Weights of a small mixture-of-experts language model, trained from scratch on English Wikipedia.
Size: width 384, vocabulary 8192, 82.9M parameters.
Below are experts of layer 9 (counted from 0) of a mixture-of-experts language model. Rows are named router (the router's row for the expert), up (a neuron's input weights, with its number), down (a neuron's output weights, with its number) and show model dimensions 0-127. Each number is 128 + 32 x the weight over its row's rms, rounded and kept within 0 to 255. Numbers have three digits each.
Before each expert's rows: a language model's description of what the expert responds to. This comes from a sample of Wikipedia text that the model never trained on.

# expert 12
What it handles: Consonant pieces continuing a word after a prefix like de-, in-, out-, as in de-sp-air, out-f-it, in-f-licted, Master-p-lanning.
router:161103136102137127079121129156178157105220117115088113165164148176108142169074088162070116143106129114110130143115191117162110169136123159143067145095106147147124143073085128164100161092110101118126160114139165100136100038140159117087120147147127159080133118114187148130098129152110112177169123108103185095168146155131156088150148055105154118135086094102134101176122102081158100186105
up0:196135114125147137120124156147151100108142114127086137113127156164117120168094176123102162168103148197165103113086162128182134168087150139109082131178140166150085113087146122075108107129132120178148138110108133108097120158148155085127142089145103097109202150136125088091150122139107159095123132198185161106140167109142097107163150156176121130138112176160130103155111119104145126142074
down0:067099148124161132159095140142190096110168145143139105122118127199169146085137131104122131116166158104189146128130099183093079107108067096112093170171154099122101151147143146157096129131136151085112085152075105118145129119139119101112129121063156099179137136140162095112122051124167126141060136135165122120084154165078090117091156156113130154126102073192150156140131112097151062163073
up1:100135199137139082153141129152170134101171126179139078109118086147138103156174066122130120112167106136083122142140093115131123098078132065158134156095117088138134137169183120126135116144135143104137154129195050125135117153125130121077074152147152151148111105116074110126082117126089121165138100074171127160146092201071168136143128142136081087161111145098055177129122103098141121178121
down1:096133084111120181120122107171113115144126155162158104116132176159153097163080158153112119110187135168149147116153046081139131147135162174117138189137113090193190162174115180102142110042123141124070144079109162083161113114131121145124070119110144122104150104123100167150104124094176100098078060177117140169122088106101090146141162092121145091074098103143156108083118163152113162177116
up2:136123205145130116120156132131130111117158101084088133123175140070127117054136066106146151103134166114139137115115119152108130079095143074132118123110102136133118125104152133119170138111128139133181127074128040155147100134076132160100084154080157133070129066087147113112080123132134082154180133139156146105124069117169162147155172133150166102164108099139111111140115140174113157153160
down2:121143114058131133156165156087152113092108133065094086157115180114155105117155140142129134115162126128150049067116124114140121143171122136058148144153148156160185163076157126051102139060147116081076115103192073142144065139092108150087094101123109119144143073118092183191156137101130135088132077192134185128089018080140092093095116083148146173085155156141136148104116096148119131155114
up3:102117113104205158144122149120048107127134171080101090157171166164103116146080136120113095156162137155043167142139148134138167155135146117168128134101150086108148156140049104078074153170104094156110129166118164157135126103141095148106093159101164095118085115139152108126145151101127107093091105114096129120140111203120127128135090102114171139080132075122169194134084174203128139142130
down3:126111154121198142110173128147117144148211117115095133121127158121073078118149137131113138163127132161166162148121200129132111146142090192197135209143073158118114091083189116120140137124142167092113153138144122148136113095172180151130142138188166119141141125086157139133180138151073127147112094103100138176105147152112112161137138136143078180149160161141156123129138149112160118164144
up4:106124136175116107113130159149169113120155152135078119139130122120111129104099080181167127215156137123083159146150102121139111128093115116144096126161070117119143113095099113103086142119126154115127134116121158154120131107117161100108151157121111111101094166056152110136130115186181110082139110111100129102127129193143088060109128103141146162136102117101174179120129153151127077141148
down4:174113054175132151133147103125118131122104151153139150094112140164142113139110160130130125061175166058172110159207157102137157135111138079148117191095124124163122142154133100159217140074182170098170083118164176149159085191159107137123159084137123166112090078157115097112136078160132136151130133129095119124095169174154086143087165150152169094169036088132167111082103173112170175144108
up5:138189095110120132088130135092094160107172136134153107113150084137088168096121134142066114127141134135108157113098129111109097152142149124126134117098119147115135098121171166062170092114122148123139107166135142136170121093146043113139117145132182107162178130127097187139119178146138081143109152119184129137083143104070192141167195103125173108138109100145169092148126156090110171166104
down5:105134139128146084091126121082099127006137124120132108125155135101112159104094132132084060108144142118152117032106124138127129087046125133160159108176186099205134106150121078137157132228097114138179102132093108115134119182095153070159073122119177111126080156128148180118183096158121148152131124120169085128056151142127120124152167147086121144167144119139134150153124099129119124130080
up6:093135137187126143145135137136124085167132159155092086185068107098189139124096110155111110170119083095095104136113084149208076096168136120130143108144123087135136145118179158165170082181131092121089098082114111131168187135156129112111108183086084144187164121087126146120149145085125246147142131091188104179163088120148168136185115096081126046150149114213097121153129115133128094178152
down6:108165138172138118152085155106152149137164105175172072129209078117121094176156115146157135109118124163109165140105153171083132143137110117129142169123085129094151133148167128164083082082128200114128182085146139088114098131139138130119104167161146186159110140067132108135172154110143164109162108157071118144153156116140141123116087079160154107081154132169165097057162141088096171128137
up7:081166193121173119105101100109162061116147147179173140058095134163145129115152118172146093141101137133161143130140113188131151178105129150164127131132132048109145083201099074124070119097116105115094111041118167088102138111096118102195096182119117144131123174101121147184095110121072121128141070154126132116119128153079133095142131129127160109104131105175057102159143179136113164119113
down7:070145084112100094142133121151097101151064127129131129098136100147134132166142097098170113088119127086147123133163141163064130112161117118153170157098133135137170105152152244132103117111070134100077128096110127095146134128148125111126148067082093202119135128072123123129119174125144076111114119248062108139105139121089132131100166097116126109154151122153088137072087166140144127128115
up8:111177228135136112134142126148165101140111073148072147072122106140172128081122083149137096172159147071125098157149094105166136052087142152154186137207094139126143116151156136136085121111189088130149111107174128193092126124102113168147085159125070137158125118096171180150156120217097137128150134122157184149162079123119106198111149192175147152146101204157147104076136140194137179130110
down8:165120148140174151098109100158137129129144118135168105133144130109190135116154100153166113106109078137118118141108107139167123143175129150046181204098136105124150088183135066148120093135109109142100134119070145193106114160134124112105146142189153129118154113097090151166206174107131102130116104091093174144140088159112122191087129084121115089152101146110091101092093178145116132163122
up9:117159128114158132105136085119167152112085163139132115110134083141144144111128104107120173061126142087156130133139149170151173132106178169103158169092116146119150118117133168148106141093143207132181118155112157108158081097136084189142077169095107089138108113118153135149140068141128130118158118123082155162084166122168119170120100078129109114132184075146091119097082146115110112141152
down9:152082061099147128124148098139167097140163153095081147110102127159134136131155093137129091092107103117150115154121198127180135070129156211111142130080149103146064156130116140143120061139137132147153116117142109107108130179162128143121137109219113123170135166190148141056139125146144130117235108166101105103095109146203092117120144194093176138139165133150154133156095150105131168108086
up10:194132121107111103169168132102124158132179131110184092128081086070090135109099141156146116118108174134123081103202128154064141103093131122149115075090109155138107118157129141162103091072143099060126113137118143102110114086107054110187142169165131140128172130097150156117105135118173074148124134109138167153173132178066146118131197080143127051081120120148159062092154187128077155152141
down10:121168128139133070134139123086067121042129144090100116123183123130088122139073104129088118118132139124127111088119139156111147089138095137151134132114169126146101100175067124094101137170069091113076101096107158058162156135096133071106080109119082160162078144145126170134129103185156094168138098118153130148113116118122094114104192119091161091171161127179089147101102089106101120116109
up11:150136183180149183098101103091162173162129141168099111097151150113154127160135191199133120104082138114124089102146179122098109082080142159113134118059102147153150138138153126167157118105114150178142097160122127184083099137120090158106105067166123091128130136137088143181157091141177095077086119070137111088112159185158157154156146125115132132162146147152153070113151165139068168148157
down11:117074133110123135134138119078132125143077118104127104135137187173118072184088108119110136104162149152121049135131148108163115157165133116135122144121158105076148072130188104122163143129175155121068167138130095086133144179119165143067145110116123118102153069144106096095052141109130120067145173113155122132108150164148122108112117132122085105069143116098102139114095115141167105157174
up12:130097103184114115092100113146148093107140154139088185109108137100114169196058057052128181185095097146108135178176144120148085127135069099186090153186140099105064121092150117069162081168139107120140059112119110110106086172069157127087091117151155132165176118112100108125119086126070146132181094067182091067150151098159116104117126112084127122134143106123134090175137190148084130133141
down12:142154113044149140139120129095142171154106125100194109141161131119113106130150134103132151118168104062120063103143142157151133191141173163105094128125172099130110109127134114159158194154176147158137129086137150134159094113146127131052093061130114144147120055063103073144094104068091108049108089184121091116101113168145124076156155103141134158168072126126188176098172123105139099161166
up13:162150051140152109128084123171179143143099094100134158134169129104176143117157163172168107083133149151131128148141108132125141138165150136116138151079112144170192174092179145137101111054124122155147120109091124116098137090083108096043234188110134099095130152179114112115138153167067141154148098147113123194184164095132137115157183085109141121163123142151102094093165122061110149146140
down13:118161113154170133135082131191169124073161163187122077133155160139167111138115146141167131159150149163196136155136136088083151096117117085111108127132127144137142058154159099125172132109192148123095142132105136088118147133154114106127145107093073189144136137073147123133122141157190134136107079161080140127144179129111110138141121111114145126097083132109121103098100136118106195144139
up14:041146063127108135143165151134038095128102138058137107121036179106098076150138090015206132121111110194126087097193151131125092156129151143131147099115122127157118129132125148180113094128120125158144180141172146104158145166069155173129157139160167129137075166099150112102150119140130068120124125107088098147184122075130102113180147146135148118185092164133174106144110154116099106097146
down14:210124130080151116134194130107082118107118077131167100099125119105150139176124091129081058102151104146091137108173140106129106106097142122106160122097115131130090145218103165132118159093114175103199139132153138121186135157098150211122095143144154133162119164170112048145120103131189109131151104152049164105106078078084070165130191137085227129103095118094110129121146046158132109084139
up15:120150104169172124126139066135111073126070071112148129110108130149132101147133124054126125168170137096142187165098105128077153143135083123162111166077077087140167199200083084142108209175107129115160108186173166179079101082165098138128124182145131171152118093152095120099160154172097069137160118128135166155171176083111139164101188100153074138182154121134141130140124239084093134141114
down15:104150097164094113090120210119083144122085098136106164162109144087062167111108136117101127065119189129116177124094145119137114115202107092136144126131179137119102164135123103067090154154134068193089136157144098127103140095174100059186117167204192138145184113170165125144126138135097139171100124098080114186169089120079098182112086123111109116111149155105083117118139091086165082100160
up16:121128181171122113169141130146186169146127131192116171183118097195146125170125125149095150079130135163121102157125121082185105162135137140103099135198110150067107113105105090130137110152104121119062169124162152119154196076150152141144153119155105137156138137204071109105061186138115190166171128153117096093141140135064130085135101215134026135168090111139048135080125124169144094129173
down16:136075086129106132034129128150197167129130106160153095144177070137143131157073135152118150100185135125129111134100104143116096201170110085123142167061091096186127138147114128148120108163167134075091079096146117101145150101102133135153149056141144119063131140173059126122102203145138181146132164155160154162164149137133092090100167118109071098104088146069106132142115110169131126122078

# expert 54
What it handles: Numbers and spaces in reception sections of album and film articles, such as chart positions, ratings, percentages, and verbs praised, stated.
router:160101128229118146072157093073129149162129133126109130094122178149109035082129164128158133119160147159145182106063124137106109106079150153057104121132159138076121112174099164158089147115110162051093109148055123117127113152117125164136141101145075106086109069134092077065118098144134159084097091146158143105081187138151093144115130164109111136086149116071114107104054178123056150154106
up0:192108110128102114119109114086120157166180110103073126102115169098123140150123090164092137156074184157148138114143167100168145124156159114080146121093141164098132140118128128133172124153093135170106107071135121155100128161121184124121198121110106153172113112173132093114143164088119119146116062116158153106128161146156149119098142161133163164159164155239098127188125082176074141146161
down0:109099039098200170162147116107105100124112165101149125101132141133143125098107092126128111166124126113129136166136096124115169130170139148078138100077087148107147122092132147125101111113160117090150143112161108102146104180101122081170146073097090138150137161136150119149160170063156164108114182109108091116178127139042137115122188107102166083156127124093115155099138141107140103134113
up1:222160133097099151143123187116161060140161095134096144151142087146196089065104167127151124109123114179141139100093086117140188077078078101156159151196119119114100118148069121068107151100167181109145081108112116129113162073115165138069143199063149142130125096118182204154121138156120139097160080136078148130149136128116147089192149158165110151136152197108101150158132116159130147185174
down1:149084123140137102166161163110107103152153156123142140132112137093142109161151126121160196106081066125135140110093121170103213105086125113145155170082147124076127112102193157113129104091117141094138123119157105197075163067164143105086147157091138154100171062155149094118123092158121101131108160157093158105120100111148175163131115157116092200148138132132113137133094100132177150152169
up2:168152111099100093118066141113112117163080071124184129138109150117155138162193066110044085128116201154158148087108097135139134106037172112134126165097160123125157154076158147117156102111105052140168198103126176149144078143114157057121199152111139114132095104226113141149132114060127177159124100131096097129092117152157123153130154108128113076060087154088147131139088081148094149123119
down2:124076120148143205104138171105143103109107129167080097087131044145119092109091086146127052153140089101129139172096153112177135109120140154071118122150159064117097111149162151122125095117159105148121150194129161098147199190121193123125131118089121118176161138110141140131163186089098158116125147125135073100125125143133099124133087077131101123130124145140149160116183155146058163146153
up3:142135174059198080118172125099157137145161193166131121089137092146121119151133164126116089113144090181151103140076090079087200115119160068112115123123137180151111096109111200109083166113161082116187102099157151121140044111117201120131181121172085169114150076170160117129099183106192139160143122148076201149086143137115099075133124128039113122126127130125123157104156148144126093184120
down3:135149122146142114130101147128095125134137160169108107180137134104169152106063130126068162189158126112192096149160075146083187099162135115150175153096147124177216155117124120146172128167177105119127088087119120132123167133082162124145112156138083084130135158102092118097181149131146147167128149120133139146119150115170124159134116110141123153130091108079123136147088131075140151089106
up4:068132142253144160107119114207101166137087109129089151124071169126152126120166100128191110156101149117145155093067181120143117125136143178150142125085160101059148126087126114095125107183102159162107165160152135176178098106161173119138136191083173095164100161119104136130214161162199130155126090117141113134103157095168104146134136059148114117153158122106099117143148120158119170111123
down4:091048130083141112057106155131109107113166151123106157138173097138087113160125086131104122113069096115102136198153133116094106111192043105152127133072138102163101124167134117114123164172120111112113114110145128190150131166169113102178110045122181203120135101137061090163157179152084167153121106121122150093189124129125176076137105098106123181131183158151139162130100098106088085114134
up5:128151101143115121132119253128141101142087132108116069142113152113129119152178145139107078143076083137112125145129136161139171129221152138121150131094119149061138152215116126146102168115136166117107118161126118134139148147153153148170120087179143143111135135075081121110066140136167152100106106117124087137126123123130197193108117114142132051135123130158110160127144120129111082097129
down5:145114151075143123108109082144127163106176115146129079106101130096082128155164107123113135101132116064097089142197085090159133152110135119127099139094135101112141117096107144118135180112145096140171133094131087115157126131155152148079175073096145129160155133117154158096104141128186127143152118132126126122118098153101108113149114155119146134087128146120140151120128115134156138096132
up6:122120082117149146094129114111109137131088178117142118086135106219160164108111122140134139178073179134125117088105182153073119102162208163125147118076064152101139100120098107088090189107175154111116089178144154139111090145157157166171020127135132119084132161127128105145178174163100133095071061134139159166109186144126121113143097145136157111154154086117101113177131124087136150149136
down6:158117129094102045135148105092189154144158146088107139126176080114168088123175114133132135044096113109066139087146128130127133152146126091155168128132132127113083117116102084136117161082155123103044151098137098157146094129100210122116171134170127159112137068087146072220082139138103168127119126120181136123121111072135116143179122099186166104090141182117158142123164121077166157107081
up7:092078088118071166105147145110126139161158086091075169146176117150223097202111156111183152132143138130126103147128122109124089137199114100120074102106121132106129080109062124094150036136103199138103134130109145136127127127119090171154105129159192166103148181095115099109143121120164090131119107136137129146126142146116110181160144173167159139112161125117182105119138122113141102136140
down7:153152136109152130056149044123155144135103114148116115162153089104128088137181032131125109114086151126174128139118114100196162231099172122124085146129179159134136119101146107116117026080095126151114087097207079144112177114061129124142122080119154121117062137116138094101123110164120137138084106114132095120136080105160104103127117071135184080092116136137102085125114102127099067109141
up8:132104102131134130127115131103132111115146089088136094085103125131089147105135123144137147116066130151137135146106108105112090119131110148096106144065114136164101209132081163149122087103088142102136120158081131132156114084131165144118047152094063167160162085154137126164136206148106072149121127054157131109161101133107147168127107110104052148138095116185079089144167126172136138117102
down8:108103172138081137132093154126078158119163133169149130157175142130154128181075089155129132091126103118146126145154108140156146162087107144148139161120172158135169067160088105102138094182119060075147126133172149114167167143132166106094128067138174090193106165130098157152211111130155152122168169100151121168089096135117087136101145113083074135079156098129106139144101153136126117192144
up9:140150127169109099123048139174052111164079148129173152144119120107131137111128180033092095192060145144108140185103122163157172109082071149124154136176075097136122199141146158188156134140121121185140172120097118169116178085112152171122133166091141179152072062110133137112147105130090133187183131084085072060128165087106132127173127139156088094118127152146084130135099131195096151106106
down9:080102185131147123057158199115148112091137103082120139058170067134132098106088089159145094148156125095083082155116100112154184158099195151139145081187136092074084101154155176106115140134139151062179116134102114125131144123145085109083096122107183086097161143095187115129148149178106128128087172131059092122115152120119072110146121123154053121172136124198117064123087120123110132082156
up10:148091123159121060089108073160090160140174126130089149057109154093152065162084136147093141182123137108112085095157122098128097139104189163085149148130166134128107154086082187107124097122125187148144126185110206081156121056091128148205121143164140098163111114179120076146183154122110131159091099080101104116070127176136119114129143133126133125112139150157125164138140129092076144127190
down10:149125155138173077118148126168107122104156143180106153130146171110132162104163083178084092114126112163125107111086093163187143137131136155127171153136150112147152154101135126114085099125153133146153167095072198080092161162131083076180125149132139114199106155158107117165131138136154150167148117150158106119118085186127043095067121115119129182102140131143029110109119124134108101184179
up11:127155110102131116080083100143117194203102153095132089115131141123110128123089218153108139115121136126116136075163180137122153110106114097077110143169119155130129111087091140102095123140126128076151169125152080152150108100148118119112137117117122109100108138094143062119150123105064085138052130169138088088160125137130122195111119141162179123137118130180124065124125074179130132106118
down11:133111128151101098060150110118182130075142157106141124108154079118150240072074144107172182093075141134136116129170145162145129171125075097089148117163091098077159160156171159198118152130125212104161107063121114121077107136143172128089162051118147176108072120162116105128087141127052090155142103163103097156114165150141120082190132134127161111103088118135160120122146141139111074093142
up12:166100140141145163090143116139083086154183151116156164135137094124160090106145097107114153081144182139173142163114110088163148150111129132177085167169186081116146074153127057112142138174106112149142172126140163147125110082043110148103125183119150135113145110168123151152086077130117071138095134089041171039140162127140167092188072180168123150102102146096138104094158143132065103121144
down12:112124053125174162128073116103155071153131107081095096160089107171132120166104130173097122156126109143136102215113125135140176075101097135144085121086102177112126162146162183133164083099113123113126157098100100181093152111047127128137099132063105143101127145109117132085111038166146170170099103123094108060115034085089101178067148141165084130179114125132119064113118077120086161098116
up13:160096159144152145150159154147165132142168176192116099111120068210128140069140081129112181094157153082108149104126143123132129159077164089142119121128181060089087138112060094138096109106104106104158119147101108091122105114089150088117143143137157143156108105082139128128093132098180092151101112106163206120084092103120063181177129187144108153158100126079101081188134121124102141143068
down13:139125189140160122138145117192130103170182151146079092101145108163147140146161063143140151111115097116136121171129088173148084055139117149127159206086144087077176117129160142095175130152108079104127091055125152146153153115064144111137103119126154129077131108148119087110189128174125187174116105167120098137184093127137119187155110114100113149093137181142188088118104135094063101177103
up14:146145098197135059176129101118130153170149128118143115123058164211112092151132126104122108165110162160121100178067090153151152148173148140106201124144132154112138125152178169150107087104067155100112192109128091113135098110180157163149138134169153133088160108079120067077102156166122139108149169040127085109141075124151138128120156171155144126113132106158120106119148103125073129094132
down14:147156155065178124128145149133102146101136164119112076104115101160135113142109198138124151123115152138137133185115154151154127118199158118122142156139129097125124105094145169085115138125116114159112099114141138109130167147135152170114157113136136189120094085112164118154130172114182095086139138160106110120120125075079135127128083140165105129125129100161062112098155138124171141140138
up15:143120121119076135098140121086180120126093189129190113144157069124124102145145127120122098133157146101086160158071157122143092111144084161089148146118166120105167151098126155099162113111202100132092119136170149176111156160124145118077061114144131163164173193122117143081117101130155178152114170129127106174086145091122184134169103110125101102123205102187085160147130167174148083186092
down15:116098081109103089146118139104125183093149165096128123102122129100131117108122144132126076152167149102105205129176131109076077088173139109096110219123150108096123165138104138154194162081110130122106141132144140092163092112189187096137144157160126148159189152136154107141143153164128148155085158091178183166076100129128121125134082123109137087086096127143110155154093147087169164155160
up16:152116123199072152128139102096114153124166099185131135152180168113148116097110097143114142114138119176154109160093094123115109127104060116054097123169080179136140107130125098136107149130090144091067134117137101141138102123095129182177083213141138116124127101100112120122155142150116064138074131104157153131135158168091139172121089130113158171167116120186088135080153168157099151119168
down16:086138111138150125143128125105063159107173112139135073099178129131127143143104111172133132112133121106190164160130117213140140096081146181106194143102110168124141091124100128091109112137071115115115107109165148132112150163099138161111121064136129126184034103142170140156223133121165088083161149075144142114104120174091158122157152155105110120117117103149097132122164181118122171186106

# expert 58
What it handles: Word-internal pieces after short prefixes, such as be-ar-er, fe-ar, De-bre-cen, plus common adjectives like real, deep, severe, rare.
router:078154062114155154120061122099113166124181122123110041128160141153197098157119165147116112112107109152142188061087135155119104135103124125119134144108135121069105119153153128131087142183153087084101099078096170125112060118112102064090095150139121061127162132117104123135127128126155114169093088125079177102184185145123129162150161087095159189106161119147149078074130109084154126117145
up0:141099183102137140087134119120079057129174130139169116147098113173152158115076105124134099141146135146162149158144090164151146171127127095137094139097168139105149132104152108074118170118098113077112130129090146118134202105098115147138131135108114163144149101149115195118099120084102120125156112133166132097151121128099142110113106149204144159103097163151131169131176139104143093104146
down0:122158141123120112083162087178181168112135066125173165197126085092153073156104158126114189111113128193140110089159132107054129093130101111135151140069100062110175154171097158085149168117069112121143133107127185006095142145164065113132103142133082162173091167156113109088167204087151170120093117166084165084132162206183077085088109140123081064081084166101087128122128061137138105138129
up1:123166101119163135084131117161198108131165134147174158141100127162123125115111131081151127066145101095147111073088138135119115125169112081111094100110082143142122197139167153113126087138161090093201173133155098181111074121126158084129120167165100146132172122141118133139174132136147122140115164104075095137094128083076148164190156092122086159175131154190127153103187125194095190121145
down1:143134073128132156159143175119098071124097130151140113130126168128116093113155137142112093112120138129102103131081113171087058201088108110156155158051139145151155151150122116104137152136139165137088096185138123112089036150153161158142126100091117157122113176078111095161071065123118160168148103125136137130107153103120139133129096173129055099136110135078098167178139151173117115122122
up2:163025122201090090104202148131108126111087135199170154122127113112161126109136159147131147094177133129136069131088117118113151098082118075076194107158107124141163160142142152050196085096147135097153104168136193140115163132108067156126117195109065149128124059167109105148085111210104165117138125087091127086167109088126159153113098097133068097149176159123123188057127200111152178143173
down2:129108144121136134098132150103165148096092116072112107106114106123084141179123133103140127132138128119120171102140129130095138118084176124070091082159127115161132126079147138094160125168169122135063080126203091069092134112102132111183109108110163189172144110144139096059152119115110110163136115107160053186125192123077136137150125173141140090091171148073109121122115081121128164149124
up3:143145144137061121179128124073153153127105118089122128130147121125096107086137100170194154087090089151129023129131094122146124183135120098126126068139156119121137140085119126108080184169110125142175167133090117090111157113136114158110113094151092099165102164172156119086220147134115126151133107052095073131124182132143133073159099095126089074171145177098081166179124156157139142131151
down3:128099138100118089116113059072079137146147147156077124094156095133140171133120068158144123176171139079124139170117135088145117129154099088045110118167157150156154140178091145111116121144066115096189150124173078144140142098115086069110176147140115123155077109081094146163175148100170074092165171116103154099094185105139141137082162119149124106145154137118114186167131068133159119133125
up4:142129139124153144169132122111082179153087115171174132160170044159142112137089174113168110165152076177117165141162143138075176144155195145164170137151148136140153203145200147154063124123076099149155137226141084143128085085092052141111164121116111110184137148115121168119161116096104125138161142101119129160177176123153145170125196124129118075161125144111094135131145166127095134083153
down4:170133078165132136114115138128131131106119122134157148128124151189168116158111155087071095105129082161149087154107123146160076189171110119103151125115178096166180125091110111155149159107138135148125055122167086126099099083184136125117158173118163156139177111144097116080146149154087095087175096074096168088147185146117104077135118143107101127133141176095140118099141142152096169162122
up5:130110084092158154088104066161140115150175125119141110186144096105194114148130185124111154139129147115121166167159098153145107171156131097144101118128094108104127068123156133129142186208121127167172074120140072111110159142135113123142142128111168162143097151113135142135174044066128145142108107101171124122111132138123145144088096088109155153144096127137161113121099164171171076119143
down5:114136147109098106091207160118107153142078109136191118110156170133103084107170158141139149067142137130162122118087134100104168160123097150057142148119125087182071143154083107034116208132103145138132105107118132137092143148124100112193108138095037116130074053100119065123165174131129115102133113149126109162159195087121115070110143100111106090118107139084123142164121151138117178137154
up6:106154127143137116153131115142073093169083099092145148223127070133072131126166161143151165164121114145089143175090091137127150120129144142168151128149114101140081162144149142111084125144145078098095125180136140132074137160051122125104120083098150152104170130094149163181123156069145064183098154140145129127120144136080101131083109122210148136184146130135132146094110086078193115085100
down6:094108111116108125121149154148098119123137142089113168157109152192080126135137063093111135138099143084144119123120040152114133105116117174185119085114114096139139103142109143156149117145120094130088122155188123145118075144137123114167121201120138192152195174136071193059116198164128112106087161142099175128129156128170090128110117093136096153111113108108066141149088089110125115086083
up7:149096100082089075179158114121146151136108119104133123064146156169099188120148185107185195123077206136063101129121122110105166142116072051145169116145136181134151103096156083151138068141116114132179113135143148153140094167047111131137128109107140133102158143161048120163123144139124131102135192087147076102122141156118202144110208202148136151163086084092139134110111116156127184130068
down7:157151155080071119129144081149115121176152155105122129201125070092134146165149136145134143102079109095131119143140146203112142198111163091108121123121128194134162093110171089142136133169127133075148062092092161105142096154112129123162119115140148087114101096117055101181125138093132125153070105117149113084151152253169205152150124140090074109162144190099076176090178108126119149188155
up8:133079145206090149104120159103180112088119140123151131108148067176115123099122157145145129106153102142179083110175117181157126116186153104139108076124117139132111186052127090079166130142097147183163131152127115172155140112114116100083165116120143146180150106142139135114116160195076144169124125122124078127097182110166179095076130136120107148111133125126147119088162169135101163111178
down8:096176091129105146162153125073114143142097161149144146103146135156100125100225140078136117189181154116139118073108144154132160102168146116087093122155061197177148140131087136143161161148144110174107085099088130123148144146106112117122151123103132094149148142121136096058135133103108137150116180125150108130116150160126152131059158138133090150149088114121197089129093088166108100155150
up9:125162116160072176118127174123125156168079122099138165105176111097125098110147122034196162176114187073122111081079134131137156152106094113082092110097129145115134114164100157115077137132107188130076117187166125175095096144114138150075101150165204097143098168097127092130129119117147109150168076104158184144141168143169131106062169131139086131129089156124065103127168118143127085095163
down9:135156141114091142156152118122127146134142122150122139167143154153117169166111063101059120153115195152185150175169115067158142181187058168169099126101181148160054095096117157101114142096127148088101098156149156110096149165159098137080132097099166187142098169091133105153108107115121134073099101128125097132130132119170100081140087120139111161106171172093128120130132173157176138140157
up10:124112082118042134181133130169103068138098115085103155069130136187144154136120190144151145081162153132048108097128083096138116152062159118120100114094105110126115037149098084147115158114167139133124084078164096135108126100081150135122112086140148143135108100149117153159087141105087126122110118144100140066140131096069183159177150106130143108103126124138075138090081114122126119128181
down10:148154149107049110157145150097138112140131101137150129105113144122086115174078151136118134105171134094185110125191142078071148094156143123142166155116110125157148107184158098115116204074165060107125023097172166095146121111116072134142106122159081165134098112058135146160202108135191072155139141140122182085112085140146107093083116102112114164121104137091116130116086110095138085076070
up11:164118130123127154082065168106147138084123145162130150120132165131100149161129113148076100125124136144092123109143109164062119120178116136137110136135167120096099134114122133184194154150197116181173161118099145174131111118105142119154149142163103127132207147180044097111165148069138091078135149111142114128123134131097127149107111169109130188142134127094137173123106164193128202151141
down11:155167103114116111154144125140167128072114202137157134129108137125106181163128167084098094133165104151128135166142143147096136166129130072126171102094068089100160098186148126071132204062154100070139108077134170119107130075112164122071091140101134116102091138131097064132166032131157158103128082092183101102125133157168130119126148176127126139126113192094087136125171157130041212179144
up12:179139153154140150069118089135165152144143152103153155155084158140132180143131110054090130115138133153118112126180093078083090123102075092069147107170118164145148138159090126207159096159131148139139106128134174087105086203164117034088127115135096109115131145120140159108140167107108080150143151155146103169182149149114130170148107203139140128185127157142111113112156181118096202195098
down12:175172169154150138122133112128145086131171179113142132151120130130136148158144130109147087137191158141157129141123133070149074145071104095090084114144144098132124109148153158085100141168115164175165150208151119128147122090134131114150131129124094071118140068112138145115116108119118168097155112115086131121128148170182139160112093190129125155132080177096059115133142094182133126138067
up13:121049097142079176128133165152104141097117159172092110187102110131188132131096113143094093095099139136127126111130143096128141128129186135185077135104071136131111112147155154125108124159158172105123126169139099123126141106084134120120081148183096175147093134145077135149066182096076125103166113087185098082107131147147179214179119125204175136193148117115141168070169110177135115148150
down13:106084145142137133121068157125071139130096086072124078097165122088139174067119131165149226148115144125109108130110116152146201132104160139123116172125160162141134159165130166111186140150121112137114151105119164131091142117158136119093168109128092110106098166145194101077148144079102174110075132097094073142086093139098129105092065107142090130128195143121118111140142103067154161126066
up14:107101110127116160161122154153144146129151149131099104140109131126117159161076218161125148129120177169178125124124157081137113155104112137163090113145104156162154106140101144124105135121126153123154158117127155106120107080117084098098135177087171134162163124136113125076131097091149111155088071149070047092157154187130091165121147096153086134116101101070153126107118154119118088090132
down14:171089126118100123119121077128099091123152126155087186197164142096132140171086123157152069142158101151145082133154091156166063160115106205120123130127133077110178091089163122112155149138116027116089131080098092116103105117099191158167181091094126110201111133095072133148163150127127120106162149166130129199096112144148132137111146083160155171124146169156149151079138150139119093155106
up15:137117142147129091176097125090124120166137113087166090100176118118127146133129123131110158145122201107170138117137097134103157134135160110060110129119120151092149181131180092115110088094093182101110095182193153159104134118150092160138155124175149148141144135142188138145123106177196127123108133085091087108146127107135132104136153110125132098119132161149105121142107117116124178100164
down15:105169132098089109135095140130156122122169133121131140124118110147145179112146140122120138143111197150120102191092142122154112148126129173087114078076161190191148154110132152124118070115114103057115157127094120090148173191141133119163120121219097101155080118168120191092129130170119085079146108152127140115125100143104155131182125096107169096116115135109164154129098105146162097095118
up16:088103110151083085144146082193118091113066146144128132088101096155087088070145140096072077114143103067130148127151140177160171097141113093110195149167126124170127126173137106175155073126105204126142118130121103149094086134143111197169141137153102147165108105145131136141100113141068125142170091067150109141120139153080158127084205112157141083172144148107197071119075116135113171180149
down16:158113144182175091070079112116193123107104147126150151124119162094128142170162161116116133146147143155149075119147155117146093131180091118128149169094129128136102118150112068133097141077121166099084114090157144130178189071160145140141157103080179116094150109163112134160178139116154118153144117186132124110118095144140113095122124134084095140127153148104142081135103102137091168156152